Weights of a small mixture-of-experts language model, trained from scratch on English Wikipedia: 2 picks a token, a variant of Muon for the experts.
Below are experts of layer 5 (counted from 0) of a mixture-of-experts language model. Rows are named router (the router's row for the expert), gate (a neuron's input weights, with its number), up (a neuron's input weights, with its number) and show model dimensions 0-255. Each number is 128 + 32 x the weight over its row's rms, rounded and kept within 0 to 255.
After each expert's rows: a language model's description of what the expert responds to. This comes from a sample of Wikipedia text that the model never trained on.

# expert 57
router [ 86 166 141 107 108 127 146 107 143 138 134 156 146 121  82 101 121 150 149 189 167  68 148 195 144 146 128  98 125  74 113 158 140 118  99 151 130 136 115 135 115 175 131  67 130  73 161 154 167 163  69 202 181 124  90  77 110 129  84 132 179  95 127 125 180 129 180 129 139 136 113  82 106 119  97 188 134 127 115  74 161  89 137 152 147  66 177 155 133 116 143  76 160 108 202 100 130 128 163 161 151 102 131 144 135  81 166 123 123  85  82 122 109  99 131 176  57 113 180 138  88 112 117 175 127  82 177 153 151 117 172  70  77 121  95 166 148 121 142 109  61 142 158 170 145 174  74 136 107  97 126 116 156 129 167 141 152 102 112 146  96 152 131 111 134  36  53 127 154 105 139 110 101  81 144 115 129 165 154  88 177 114 177  79  81 173 118 101 104 127 130 158 140 117 123 164  94 146  77  76 146 139 166 164 195  97 112 134 151 152 128 165  99 188 158 151  96 104 163 119 123 118 123 112 165 150 159 124 114 115 160 127 125 155 140 163 107  64 122 118 129 132 104 142 168 103 171 190  75 140 103  98  95 153 153 142]
gate1 [150 135 127 172 145 131  70 127 174 102 144 123 171 141 126 175 175  93 128 103 196 113  65 147 155  96 129 170  83  52 135  81 136 111 104 154  79 114 117 189  97 163 135 143 106 122 135 133 134 161  72 112 167 135 176  95 125 182  96  72 128 115 111 204 147 188 159  91 119 103 171 103 133 150 125 132 121 144 185 149 142 131 110 171 142 121 143 138 138 127 143  74  78 100 138 140  48 138  63 152  90 169  80  90 168 129 148 178 108 131 126 122 163 122 149 133  60 114 110 185 121 107 134 133 124 149 124 175 113  91  98 110 123 152 158 166 156 151 150 168 197 147 154 133  92 147  59 169 138 190 119 121 119 154 130 159 125 100 164  83  47 114 142 117 140  82 127  93  48 117 127 153 163 165 143 110 107 162 130  92 154 131 120 131 152 130 105  80  38 105 128 108 139 141 143 110 109 142 108  93 108 138  76 152 157 146 112 113 133 162 136 145  82 168  92 114  79 112 186 153 148 156 139 149 190 173 132  71 143 134 106 147 122 125 111 118 102 140 164 114 129  69 162 103 160  57 176 174 144  93 124 130 119  81 166 147]
up1 [138  99 114  51 125 125 108 159 145 149 111 112 173 109 192  65 133 194 148 110 115 120 164 178 131  98 167 106  90  93  71 128 143  84 189 148 132  96 138 115  96 156  85 108 167 162 123 123  99 156  97 136 141 152 126 105 168 104 135 125  72 138 133 218  85 143 157  81 111  97 160 144 124 109 159 147 172  89 105 174  92 154 157 171 128 177 120 166 170 146 141 115 128  78 151 153 137 158 156 119 157 153 136 120 219 139 105 186 149  89  75 183 115 134 176 117  93 162 163 148 178 138 112 129  85 138  89 133 122 125 112 107 141 138 118 148 136 162 155 153  57 169 118 134  93 204 132 111 148 129 102 161 131 131 128 128 139  90 127 129 160 174 160  92  91  91  72 137 186 104 132  96 143 158 137 134 127 181 123 105 200  69 156  66 101  96 181  92 142 194 139 107 143 163  98 149  94 131  91 116 118 169 157 154 115 154 127 148  66 172  90 114  84 100 120 103 140 129 135  49 133 133 146  93  75  59  92 141 152 173 161 150 146 154 129  79 130 136 200 161 132 146 126 114 160 147 126 121  97 117 169 144 161 116 105 138]
LaTeX and ro/ri pieces. LaTeX symbols such as backslash and braces in math formulas, and mid-word pieces like ro, ri, li in spectroscopy, throttled, pinstripe.

# expert 62
router [ 70 122 144 132  98 158 160 161  90 132 159 121 131 156 105  86 134 155 173 183 131  82 140 149  83 151 170 109 113  96 153 156 143 113 133 159 126  45 177 156 114 114 100 127  99  70 164 143 127 130  86 143 182  98 117  33 114 151 121 166 138 127 113 107 198 155 177 146 177 119 112 114  86 102 114 170 111 109  91  87 156  99 165 130  87 103 179 185 125 128 119  98 163 108 139 122 179 104 129 136 203 145 123 157 182  95 161  92 161 134 121  81 136 113  70 155  93  72 125 157  89 125 175 128 165  96 150 151 171 154 176 151  73  86 107 193 153 129 111 153 108 129 172  98 128 111  78 127  97 136 148  83  82  76 161 131 152 104  85 156  97 131 126 116 154 111 103 153  99 132 134 120  86 135 165 153 101 146 141 149 181 116 130 121  52 188  78 113  96 178  73 161 117 118 109 156  99 166 112  79 162 157 119 183 152  84 117 106 175 150 130 185 103 140 133 152  98 167 161 148 104 141 160  65 156 130 137 113  85 157 169 111 108 134 149 156 105 126 123 158 112 176  85 148 166 103 129 182 138 176  86 112  92 175 146 125]
gate0 [144 126 115 117 129 140 103 128 170 154  79 108 149 163 155  96  85 187 138 145 133 106 120 100 154 130 120 127 111  76 167 127 121 139 146 120 155 138 103  86  87 125  97 149 153 139 161  98  90 219 111 149 105  81 156 135 158  88 115 101 152 122 144 128  94 148 132 107 132 126  95 127 119 164 118 123 139 120 119 161 131 122 194 170 110 107 149 146  86 167 124  93 120 162 122 114  85 215 146 137  77 201 142 116 122  68  72  80  89  98 120 125 126  63 152 105 130 174 143  83 138 121 121 153  41 147  55  93 136 172 177 117 117 146 138 136 135 142  74 113 120 123 130 146  70 176 126 102 131 141  62 130 110 119 127 135  62 141 112 149 181  95 105  69  71 147 187 127 108 126 123 141 122 139 138  71  95 140 117 129 125 150 105  89  94 113  64 153 129  69 121 148 132 134 107 151 205 120 194  89 140 230 144 130 103 139 142 169 201 145 123 176 205 165 115 134 131 119 169 160 148 128 150  87 129 165 109  93 200 141 121 140  92 110 146 132 102 138 149  73 101  92 118  89  98 122 162 142  53 145 121  84 159  86 155 140]
up0 [ 98 155 161 197 142 107 190 126 143  92 124 106  83 116 140 126  36 122 107 163  95  82 174 133 143  27 126 154  42 153 129 158 128 110 111  59 150 186 152 126 110 154 178 118 153 108 165 125  91 138 194 100  99  93 137 118 177 111 125 131 109 157 109 143 126  78 132 106 172 183 151 110  96 145 156 172 111 162 131 127 167 108 160  84 170  74 134 120 162  79 186 141 136 164 143 197 127 182 133 127 182 156 177 126 183 170 121 104 117 109  83 104 126 156  90 187 170  88 107 147 126 128 142 157  90 150 105 195 154 174 126  75 196 101 208 155 151 200 158 133 142 112 122 166 199 174 170 142 164 115 125 152 131 156 119 162 146 129 131 145 113  89 103 157 183  94  98 127 107 124  97 126 127  82 143 100  91 153 116  92 139  97 151 144 127 151  97 111 109  78 132 179  64 126 147  69 106  97 123 136 195 157 117 160 125 144 143 114 141 163 162 116 120 174  89 124 112 140 164 156 144 128 178 101 139 146 127 126 135 129 104 155 174 135 161 142 131 141 137 120 142 106 134 108 156 118 126  90  96  98 147 102 159 104 131 106]
Table and list odds. Mixed tokens in dense lists and tables, such as "as" in voice casts, InChI pieces, commas before taxonomic author years, dashes, byte fragments.

# expert 12
router [ 96 114  95 122  90 152 179 167  97  96 158 148 131 156  82  93 109 149 129 180 182  86 141 148 131 124 141  88 103 108 187 142  70 111 111 172 125  69 142 112  99  83 112  96 148 112 118 147 189 122  66 145 187 118  86 115  97 167 125 164  85 167 102  85 159 177 188 143 138 132  70 138  98  67 126 142 117 107  91 121 116 135 113 135  77  84 181 134 108 145 117  87 134  85 142 113 177  73 112 137 163  70  90 123 127 100 137 107 158 117 106  70 114 109 127 166  95 134 176 164  95 114 161 161 149  56 162 145 156 132 134 104  88  83  68 178 162 112  87 136 115 134 174 134 152 149 124 153 145 107 137 101 110 119 176 158 182  66  92 161 104 151 122 126 107 102  75 168 126 164 127 158 114  71 108 145  92  98 156 152 162 109 112 125 109 125  62 133 134 124 144 117 124  94 111 150  98 186  75 132 141 150 106 119 134 113  74 106 175 142  60 164 120 122 145 168  90 140 138 107  82 152 113  96 153 157 176 114 129 140 168 179 139 154 104 142  69 115 115 150 131 210 113 113 133 111 152 110  86 157 106 136  79 185 144 221]
gate0 [149 144 142 187 108 164 146  84 160  74 106 129 109  90 117 130 179 119  98 202 156 133 121 110 162 113 110 112  51 112 145 114  86 157  99 133 136 170 110 161 145 208 172 133  74  89  94 124 119 177 140 109 133 107 120  90 149 137  75 134 123 122 149 119 100  73 182 106 122 129  84  52 150 110 149 157 130 112 153 103  96 136  94 166 123 154  22 132 111 129 105 166  86 174 169  85 154 135 118 144 112 134 140 104 105 104 158 130 170 100 120 139  82 127 207 100 129 145 139 110 191 145 150 167 177  90 148 151  75 141 139 139 174 139 122 121 130 117 121 196 142 138 138 114 167  87 139 172 124 158 130 188 158 173 145 140 139 134 134 121 120  61 189 137 114 173 144 126 105  73 181 151 141 171 130 109 130 126 105 126 134 133 168 182 150 214  87  94 157 161 121  54 135 142 152 147 135 109  68 108 172 119 151  80 182  74  88 130 155 104  94 122 127 125 129  73 128 132  98 109  95 120  74  97  89 102  83  92 137 115 153 131  93  83 150 122 124 105 142 142 131  96  66  62 143 126 131  78 156  68 112 152 117 103 122 155]
up0 [172 123 112  88 190 213  74 142 157 162 194 187 163 152 100 127 185  77 148 179 119 131 145 218 139 207 192 155 155 105  69 115 127 184  30 165 128 141 127  73 156 116 161 141 134 152  92  83 179 123 108 114  94 116 129 125 149 101 116 130 138 118 172 116  79 140  93 147 114 107 129 113 111 110 103 129  73 196 131  83 183  93 157 110 167 157 178 138 187 155 209 123 110 154 111 132 132 118 161 142  88 102 156 150 160 116 131 123 105 116 120 127 152 148 156 167 142 134 222 141 122 158 125  89  86 125 134  74 169 109 100  78 111 156 119 106  67  97 178 140 152 176 116 127 151 141 162 107 116 147 140 122 133 111 115 143 140  80 132 101 141 133 153 134 157 114  78 108 161 113 131 136 132  85 107 160  66 107 136 164 145  94  94 146 118 146 123 150 139  62 140  96  98 112 182  83 159 130 180 145 130 141 170 106 119 108  80 106 150 141  92 172 160  86 137 138 138 120 184 112 147 111 164 142 165  94  95 121  87 108 153 126 113 159 143 133 180  98 150 110 155  94 121 126 167 135 179 162 139 158 138 135 131 164 121 176]
Articles in sports careers. Mostly "a", "the", "his" in sports-career prose before season, team, career, e.g. "made a ... roster", plus census "had a female householder".

# expert 40
router [107 144 142 114 103 124 171 105 106  70 124 168  97 174  91  96 111 151 152 186 143  87 159 166 109 188 147 110 115 111 166 163 108  82 118 140 123  79 151 134 104 131 112 135 107 109 193 127 120 134  75 162 156  77 120 114  81 157  86 163 133 112  93  98 177 160 135 148 174 111 112 142 117 113 112 178 160 127 102  92 119 123 140 144  91 121 149 168 115 172  85  67 178 131 148 128 170 116 167 202 122 113 101 148 177 121 164 122 188 132 114 122 123  83 114 131  56  99 126 178  70 105 154 132 152  71 140 190 171 166 137 137  96 105  84 127 167 106 112 113 107 141 178 138 124 171 110  58 111  87 124  80 105 110 153 148 159 138  63 161 111 129 152 109 135  65  92 125 139 136 119 119  97 111 156 126  89 143 130 103 157 108 154  98  80 158  90 108 102 202 124 133 183 123  81 142  86 141  96  68 163 148 134 143 189  91 124  55 167 179  96 190 104 152 117 168 103 179 162 133 124 118 144 102 166 197 143 105 102 169 179 158 112 139 143 156 120 121 137 139 125 168  78 123 133  85 165 148  75 144 114 139  74 189 157 159]
gate0 [ 51  90 119 107 112 103 130 105 210 132 137 144 154 155  92 152  74 140 106  99  83 108 135 155 118  79 153 128 140 125 142 127 160 108 109 152  99 134 124 114 124 112  76 115 146 162  90 156 140 116  86  88 108  98  92 135 136 145 131  91 152 108 110 126 117 119 199 127 120  99  81 112 118  89 181 154  91 100 160 113  92  67 121  62 100 145 106  41  89 206 126 129 128  93 150 183  67 110 113 125 165 102 107 116 116  98 142 125 150 120  84 138 103 129 196 137 144 158 205 125  77 126 105 126 135 110 124 159 137 204 166 143 129 163 108 135  82 109 138 173 156 107 157 104 147 111 153 184  96 128 122  94 145  93  80 112 157  68 125 128 109 111 100 172 138 106  94 167 173  98 139 160 159  98 129 119 132  71 143  73 129 129 126 145 116 139  87 136 151 178  77 163 160 102 180 127 171 138 195 134 146 156 175 175 142 181  86  77 135 132 152 175 139 117 184 175 108 135 101 184 136 153 133 184  32 129  84 140 102 102 178  55 129  65 144 136 120 139 129 159 173 119 136 135 100 146 149 101  72 103 102 130 120 127  98 109]
up0 [ 94 117  82 116  78 113 109 147 174 143 156 184  84 122  83 191 160 136 128  70 197 132 166 101 115 123 133 120 127 129 157  69 124 162 107 106 129 137 111 113 146 134 165 163  87 109 159 143 191  96 139 213 196 110 150 167 120 126 164 104 207 108 123  70 124  94 181 104 131 130 141 130 130 115 152 141 180 108 101  91 112 128  88  89  76 102  96 164 185 198 101 116 100 119 145 112 147 122 133 164 122 131 109 111 104  91 137 212  77 150  60 133 231 160 176 119 148 174 140 112 171 142 150 100 140 110  61 157 166 124 159 157 155 146  84 130 156 145 144  67 130 130 174  89 104 102 125 162 120 136 104 176 138 175  55 110 108 100 111 119 161 122  80 164 191 112 102 155 171 127 108 105  89  92 119 116  97 146 210 112 170 117 113 106 168 132 139 139 116 134 110 156 126 111 132 109 123  69 141 159 117 131 116 118 159 152 127  97 158  97 132 134 110 181 127 153 164 136 162 144 144 125 113 189 113 120 154 170  98 111 116  92 136 198  78 148 112  98 118 112 154 126  97 146 135  97  99 115  79 151 101 115 112 150 171 181]
Semicolon list separators. Semicolons and other closing punctuation dividing items in inline lists, drug schedules, infobox fields, name lists and sports result strings.

# expert 8
router [108 107 167 103 121 137 168 162  86 128 168 108 150 173  77  85 155 112 196 208 161  91 152 133 122 167 132 142 106 117 185 171  77 108 115 154 121 129 154 134  93 103  94 121 144  82 158 110 161 167 110 181 161 132 118 108 100 157 106 152 113 138  85  96 164 153 175 194 181 120  98 122  97  97 103 142 166 112 101 133 152 124 150 161 126  95 137 147  96 162  73  52 204  95 160  98 122  73 192 150 138  96  83 148 166  96 189  63 136 114  87  36 102 139 112 166  82 105 150 198 130 101 150 162 162 115 147 169 209 146 149 122 103  88 102 123 174 127 117 137 102 114 143 128 162 134 121  97 119 110 145  83 115  97 156 174 160  41 103 163  78 173 112 117 123 113 162 165 107 158 126 129 114  98 135  94 101 158 168 166 150 116 160 101 106 174  89 120 115 149 129 167 154 137  83 146 105 154 132 121 118 142 114 144 117  78  85  95 135 148 148 167  88 172 131 148 119 139 142 131  67 174 148 112 179 177 157 104  86 159 146 154 124 189 122 141 105  84 151 173 167 141 105 119 139  97 140 157 120 145 111 102 101 152 121 166]
gate0 [110 178 127  77 151 137  44  84 142  80 139 121 127 105 131 116 118 125 130  48 147 188 154 128 124  95 150 100 121 164 108 134 111 212  81  95 181 134 167  96 135 128 112  94 116 149 144 132 101 118 107 124 130 135 143 146 151  93 110 142 116 114 104 116 124  50 140 107 166 171 129  81  25 155 110 128  72 195 140 171 157 163 202 107 104 157 127 112 124 144 110 182 160 147 166  87 125  74 141 150 111 165 173  97  70 137  93 119 129  61 137 148 128 153 132 145  89 129 138 146  95 123  85  87 148 139  94 156 115 127 188 117 131 120  93  93 132 126 112 201 164 152 136 131  67 127  89 154 108  83 111  83 119 164 169 136 177 127 122 140 171 136 138 144 104 177 165 135 141 105 103  92 182 122 115  70  82 105 104 133 155 146  87 112 140 167 147 108 108 111 113 146 154 197 106 107 183 141 144 121 105 100 119  99 115 142 161 125 107 103  97  95 140 104  77 112  32 144 163 139 113 110  98 173 111  69 138 171  97 141  82 121 147  95 132 132 143  73 152 139  91 102 120 163 100 177 193 123 104 152 130  89 153 160 202 145]
up0 [163 139 100 163 132 148  91 115 197  64 156  92 156 147 128  65 119 100 136 101 119 144 137 108 131 141 107 131 115 155 119 112 113 115  88 125 139 122 105 141 190 152 152 133 125 130 146  90 131  96 117 100 105 147 166 121 146 150 112 135 130 149 182 112 174  54 139 116 122  95 172  80 130 182 143 142 130 151 175 139 116 130 120 128  80 177 144 159  87 116 171 121 141 115 151 148 109 198 109 109 105  90 118 121  64 125 136 201 160 131  33 124 146 127 143 166  85 106 116  76 113  92 167 156 119  88 203 201 141  77 148  91 135  91 124 140 129 184 128 101 172 159 115  99 136 141 127 114 129 121 106 146 125 166  80 142 107  94 229  89  68 153 139 138 157 171 171  90 122 107 173  74 174 102 151 146 125 173  89 126 120 138 133  99 113 123 170 101  97 138 176 134 112 131  82  99  95 109 152 210 136 109 136 148 152  95 183 171 146  99  86 103 163  77 187 110 107 110 139 173 119 160 158 143 150  71 170 199 118  68 117 110 174 115 116 142 150 125  86 158  84 116 126 104  91  95 114 133 164  97 203 172 129 144  86 132]
Definite article "the". The word "the" and possessive determiners (its, their, country's) after prepositions like of, in, to, as in "in the county".

# expert 30
router [ 97 118 162 150 104 127 139 115 120  88 155 181  98 151  68 131 167 168 135 175 104  65 168 139  93 148 172 134 129 106 170 162 107 170 112 112 118  69 123 127 122 104  87 122  93 113 151 107 140 159 125 167 169  72 115  81 127 197 141 152 158 172 116 108 153 176 189 184 143 120 146  98  87 100  79 166 118 138 107 101 159 118  88 206  96  94 155 165  65 158 102 100 164  62 167 105 140  78 133 154 171 104 124 132 165 137 158  91 160  88 109 107  81 118  93 164  78 119 125 165 133  95 133 121 111 120 141 118 137 174 197 110  86 138  80 166 159  98 115 104  91 109 139  84 143 158  66 113 126 105 156  94 133  82 114 116 149  88  80 199 110 171 119  91 158 103 107 173  89 145 141 111 139 111 143 134 142 155 127 101 136 138 130 113  83 148  76 119 126 179 104 172 135 137 108 170 139 187 113 112 159 153  73 164 159 111 109 102 141 140 125 163 140 149 119 137  89 160 174  95 106 172 125  53 162 148 128  59 121 144 174 141 101 147 177 159 101 124 109 152 131 187  79 177 161 104 152 171  90 172 100 106  81 179 156 120]
gate0 [171  96 187 119  97 123 148 125 168 113  95  99 100 140  83 107 176 179 149 163 183 123 115 154 168 170  58 112 113 113 111 160  58 150 146 159  72 109 124 108  76 163 103 154 130 181 166 131 115 178  99  89 147 142  87  40 130 150 126 107 104 125 145 134 141 138 149 138  96 190 134 131 159  87 117 136 128 122  91  86 119 174  62 139 108  68 150  53 138 161  56 119  93 148 130 149 133 108 201  88 111 137 144  96 127 124 119 120 149 141 132 184 169  98 153 142  85 129 143 142 150 143 133 122 138  83 180 111 141  94 175 147 130 180 159 126 130  91 139 153 137 142 140 129 120 129 106 137 174 124 133 129 167  80 111 107 109 141  80 154 175 174 119  52 128 126 169 170 130 119 116  77 143 144  64  83 142 122 108  67 157 162 149  97 208 153 145 126 152 167 131 129 161  76 171 146 109 174 114 169 146 133 178 142 103 119  85 165 149 108 168 176 172 138  93  81  98  99 106 106 105 100 137 117 169 149 136 114  87  76 155 166 122 215 154 161 190 132 120  95 113 177 130 154 139  72 167 158 121 142  98 116 114 100 141 122]
up0 [153  92 132 152 163  98 170 121 172 134 126 111 119 176  97  79 151 111 100 174  66 146  85 146 104 101 107 127 115 119 168  65  89 143 122 142 106 110 172 150 128 143 126 122  70 119 136  12  99 157 187 170 130 147 113 103 131 137  97 105  97 168 153 158 132  84  91 169 174 141  99 161  85 104 132  83 210 181 109 159 172 149 135 104  71 137 154 122 121 165 115 115 124  84 135 108 111 109 165  96  86 162  92 124 171 110 145  84 117 115  88 140 140 165 121  82  99 134 107 163 175 125 131 164 166 109 102 104 149 154 159 142 132 118 120 123 109 130 157 156 111 125 191 162 110  43  99 133 140 147  86 105  90 139 153 131  94 134 103 113 114 155 153 142 159 103 131 136 148 134 141 141 142 183 172 200 140 162  87  93 166 155  85 157 129 123 143 153 157  71 169 148  69 150 107 164  83 123  94 109 191 195  90 118  97 121 132 142 132 115  88  97 202 144 130 145 134 138  83  95 118 142 146 145 162 136 111 105  91  44 101  98  83 101  89 177 127 123 145 138  92 113  42  93 129 131 138 127 108  76 117 146 165  55 178 105]
Buildings, places, taxonomy Class. Nouns for buildings, institutions and named sites (House, Street, Memorial, Church, Fort), and "Class:" in taxonomy infoboxes.

# expert 60
router [102 133 142 130  85 100 109 147 103 115 173 145 140 121  95 113 120 144 164 161 150 122 143 157 129 135 127 142 116  66 152 162 142 135 103 170 118  77 148 183 109  99 101 126 123  75 176 134 103 176 120 130 191 101 119  91 113 153 127 148 151 128 132 131 144 173 176 125 205 153 109  90 109 110 127 139 145 106 108  88 139 129 167 199 124  76 150 143  92 130  92  79 113  99 147 100 125  65 138 118 186  97  89 170 184 100 171  73 151 141 116 113 113 117  98 135 119  72 165 149  64 117 144 166 152  90 124 141 148 176 167 119 111 115  86 197 163 147  86 100 105 121 134 166 131 140 135 124 119 138 149 107 101  67 164 132 172 109  90 167  98 163 106  80 132  93  91 172 111 126 165 112  89 110 133 105  67 158 150 110 173 107 178 119  41 139  59 111  96 131  61 160 128 134  93 120 120 147  34 121 140 176  94 158 159 120 120 100 169 128  67 138  86 147  94 157 133 167 118 117  71 124 161  74 159 169 165  68 152 155 118 132 168 129 151 163  86  94 139 104 111 194 107 145 127  85 162 136  86 142  57  73 108 160 163 125]
gate0 [151 152 118 153 165  94 127 127 149  76 197 111 101 117 166 134 125 140 119 180 157  80 129 117 137 160 132 106 137 139 101 112 179 207  77 118 119 121 145 144 103 140 127 127  86 148 123 141 112 174 130  91 149 185 161  91 150 141 141 125 108  94 155 127 164 131 148 136 132 129 158  64 134  91  93 170 186 211 108  63 115  93 118 109  75 141  63  94 111 139 127 111  96  82 150 153 159  71 123 148 217 142 144 124 172 139 146 143 138 135 128 148 163 107 130 217  86 125 169 157 158  92  78 110  91 153 117  88 125  61 182 125 129  84 120 164 173 124 102 114  52  97 155 127 109  99 112 132 117 188 142 174 140 126 136 140  96 151 152 172 153 129 136  68  99 134 135  81  91 162 200 108 141 137 142 133  91 116 181 160 155 120 185 131  86 114 113  80 152 131 138 109 138 143 110 120 100 163  75 153 175 134  68 119 155  75 122  58 152 121  98  27 152 118  93 140 113 167 119 123 135 133  99 126 109 148 100 102 119 117  86 134 181 111  99 142 128 119 134 120 137  80 178 168  97 107 129  80 149 122  42 104 127 126 165 111]
up0 [ 99 114 114 118 122 106 169 151  92 172  84 158 117 173 161  98 128  69 124 138 162 114  98 105 105 117 155  87 135 206  63 118 160 161 110  77 109 131  69 130 117 133 145 139 142 117 129 146 147 173 140 114 134 156  60 169 122  90 125 126  85  96  95 134 111 125 135  81  63 111 173 131 146 148 101 176 166 180  99 148  60 189 135  62 162 131  75 111 116 160 114 105 100 157 140  50 138 136  88  89 137 122 154 103 110 100 100 147 163 152  92  90 166 127 138  84  81 108 114 138 160 103 140 110 138  77 163 102 191 153 148 103 115  97 147 123 150 123  46  83 179  84 100 150 102 106 150 102 104 172 102 111 135 118 137 126 162 104 130  49 119 170  92 162 126  81 115 207  99 163  94 141 149 142 142 115 135 105 177 153 138 147  78 138 117  81 131 104 101 117 150  99 119 118 125 128 142 125 139 153  84 145 151 117 140  99 131 110 111 102 163 118 106 134 108 126 165  30 203 159 136  95 109  97 140 139 173 140  86 143 157 154  91 135 190  51 156 104 123 109 140  65 115  77 131 119  93 180 124  87 161 158 177 103  96 174]
Creative work title words. Words inside titles of films, shows, songs and books, such as Love, Night, Good, Ghost, often after "The".

# expert 61
router [132 148 169 101 103 143 148 127  69  85 151 181 137 124 128 106 120 154 134 183 100  82 138 137 102 189 175  79 100  95 170 159 130  86  80 123 127 113 138 100 113 101  83  86 136 104 170 123 130 160 100 161 175 129 143  84 145 121 141 145 157 149  93 114 124 148 164 143 149 163 108  78  90 113  53 166 123 119 101 111 133 133 162 171 106  95 168 151  67 147  90 118 146 137 141  98 146  99 153 143 156 119 141 140 185  90 136 132 128 120 117  81  86 131  99 145 102  71 147 188 107 102 108 154 134 104 106 159 186 162 144 101 115  85 101 208 169 105  91 135 119 152 198 126 145 162 104  97 115 103 119  75 116  88 167 143 146 105  56 199 107 132 116  91 106 107 111 126 123 133 113  96  72 105 138 108 114 170 155 118 141  85 154  84  55 180 140 133  96 149 146 160 156 147  57 143 115 163  84 129 185 160 134 122 199  96 103 107 164 147  46 142 120 178  82 156  86 157 190 138 101 165 182 125 162 160 136 109 140 156 190 139 110 166 150 138 100  79 146 169 129 172  61 149 148 138 162 139  89 166 108  99  84 120 151 112]
gate3 [190  90 143 170  33 162  94  92 167 179  81 149  69  70 140 132  82 103 127  65 170  98 170 124 119 107  90 126 125  97  67 101 129 130 130 192 110  84 173 128 139 132 162 168 105 126 118  79  52 133 134  86 146  98 137 107 103 127 134  82  71 133 192 152 139 139 139 125  76 143 151 111 103  97 120 112  98 189 132 103 118 133 109 137  81 126 149 130 127 170 139 145 120  79 192  97 153 180 119  87 155  92 154 137 103 160 127  64  92 151 163 149  38 108  93 124 110 123 126 174 131 124 142 146 153 170 139 107 123 124 141 168 169 131 109 141 133 103 140  96 137 134  93 159 158 101 108  77 143  95 113 141 133 106  94 160 134  75 121 111 153 154 116 152 117 132 131  81 132 143 139 146 103 128  84 188 146 118 115  69  99 115 133 152  88 128 157 130  94 137 121 186 147 126 118 215 116 134 165 133 105 178 105 155 168  70 123 114 118 135 128 106 182 169 168 155 201 135 117 145 192 111 155  82 123 124 151 163 113 106 133 113 124 128 137 137 149 131 145  78 165 101 157 114  61 223 110 101 139 198  70 137 124 124 148 164]
up3 [150 150 164  70  67 134 118 117 101 153 147  63 173  85 140  66  91 160 127 145 100 192 141  68 159 113 141 203 116  75 143 182 148 122  85 167  97  86 171 169 108 161 117 146 183 117 133  81 129 134 157  92 106  84 155 189 120 127  89 198  89 168 147 104 183  41  98 118 144  65 110 100 127 160 187 120 107 125 149 100  65 126 142 127 117 125 116 124  81 107 182  95 101 109 114 147 153 101 150  83 130 157 104 152 120 111 147 147 145 105 123 168 156 113 132 157 127 118 110 140 146 111 119 138  78  83 121 101 115 150 112 148 118 101 124 140 175  94  73  90  98 114 130 107 114  57 137 110 126 177 117 174 183 199 109 110 124 127 121  75  97 122  82 150 150 149 125  68 140 214 131 149 158  66  98 132 165 101  82 104 141 157 125 100  88 106 173 174 156 111 139 133  57  87 116 147 113 108 148  82 175 155 129 110 159 146 140 132  67 120 167 135 155  92 140 112 197 110  73  86 132 116 109 146 104 176 124 130 124 106 152  95 154 116 141 111 184 124 126 114 133 156 137 111 156  84 122 162 146  84 147 123 107  84 130 112]
Sentence-final periods. Periods ending sentences, often fused with the last word piece, such as s., ed., ing., ". or League. and Museum.

# expert 49
router [123  96 135 134 120 137 166 109 105 136 150 157 133 116 113  71 158 135 167 147  96  98 199 118  70 189 134 114 126 107 142 149 124 144 130 191 128  83 151 166 131  72  88  91 133  55 179 109 180 141  88 148 159  92 125  86 113 113 101 165 153 182 139 122 152 143 176 167 162 162 147 103  75  96 120 180 134  88 128 106 141 121 124 116 123  80 119 149 137 123 110 106 168 100 164 131 176 115 168 154 155  88 114 137 183  99 173  78 168 113 134 125 153 110 105 120  68  74 123 121 102 107 171 117 122 131 145 137 153 167 143 102  82  45  27 209 143 103 112 109  88 153 181 129 138 140  51 141  98 123 162 104 145  70 140 104 115  57  91 189  89 174 129  64 119 102  61 170 105 169 113  87 141 121 116 149 101 136 128 131 158 119 147  89  62 180 117 122 109 158 132 156 129 131 100 173 145 159 112 117 181 151 139 119 115  72 135 110 155 132  83 155 115 160  82 188 110 162 171 133 102 164 155 102 154 118 167 121  85 153 167 153  91 145 153 163 103  95 109 171 129 169  86 150 155  93 159 143 105 146 115 109 123 137 111 142]
gate0 [ 88 169 176 130  96 106 144 190 101 168 173 117  99 112 103 148 128 150 159 123 116 107 124  93 131 159  99 176 108 134 141  96 167 129 164 185 120  74 112  96 116 129 115 155  95 142 185 119 109 140  66 123 176 127  69  95 105 124  74 123 133 139 134 164 150 163 116 130 135  99 123 132  92 128  44 150 176 109 144 163  88  85 162 184 131 147 140 158 190 109  97  86 141 113 178 124 145 160 153 137  97 183 138  98 133 132 126  99 175 123 126 133  58 161 124 114  77 105 105 162  62 138 172 103 167 106 178 112 125 148 120 113  54 150 129 133 167 118 137 133 101 125 122  95 141 148 127 150 186 100 143 104 163 141  70 108 126 116 105 178 178 129 147  57 131 129  98 122 154 106 103  87 153 155 131 136  67  90 174 110 106 150 158 120 121 190 120 144 153 154 144 109  76 106  93 164 103 162 128 123 170 138 131  89  75  92 118 118 163 134 179 140 118 170  97 181 142 149 169 114 117 108 213 101 166 127  96 135 183 207  84 128 110 139 166 152  82  99  93 196 125 135  99 168 186  49 187 132  93 158  99 105 117 162 143 116]
up0 [165  99 145 119 120 167 143  97 176  68  79 128 121 112 109 105 160 111 126 162  92 105 119 144 157 130 109 115 116  75  62 102 100 143 136 139  91 180 124 104  89 106 140 123 178  81 184 122 178 148 140 101 180 119 114  92 125 135 148 106  97 132  93  97 123 182 121 136 181 187 112 133  69 113 116 134  67 111 178  90 107 154  52 163 144 113 103 169  98  87 112 152 152 190 114 131 118 146 153 150 175 138 140 113 141 205 132 160 120 170 172 138 106 134 117  97 146 168 134 168  78 146  80 142 104 148 163 110 132 135 134 132  99 139 135 130 117 166 142 106 154 113 122 205 183 122 187 104 135 134 138 166 133 103 102 142 118 147 113 152  45 137 143 120 184 114  38  96 124 127 172 118 112 174 108  68 176 109 116 145 145 100 131 144 154 127 130 132 152 151 150 177 107 141 139 107 124 146 104 100  91  99 126 160 145 158 131 186  49 130 156 117 109 171 125 146  69  91  88 131  53 169 116 141 130 155 111 139  19 170 133 157 147 156  80 126 148 147  75 193 117  70 130  89 118 219 119 108 140 120 162 143 110 110 119 122]
Taxonomy labels and Latin names. Taxonomic infobox labels and Latin name pieces, such as Genus:, Family:, Subfamily:, Synonyms:, idae, inae, and species epithets.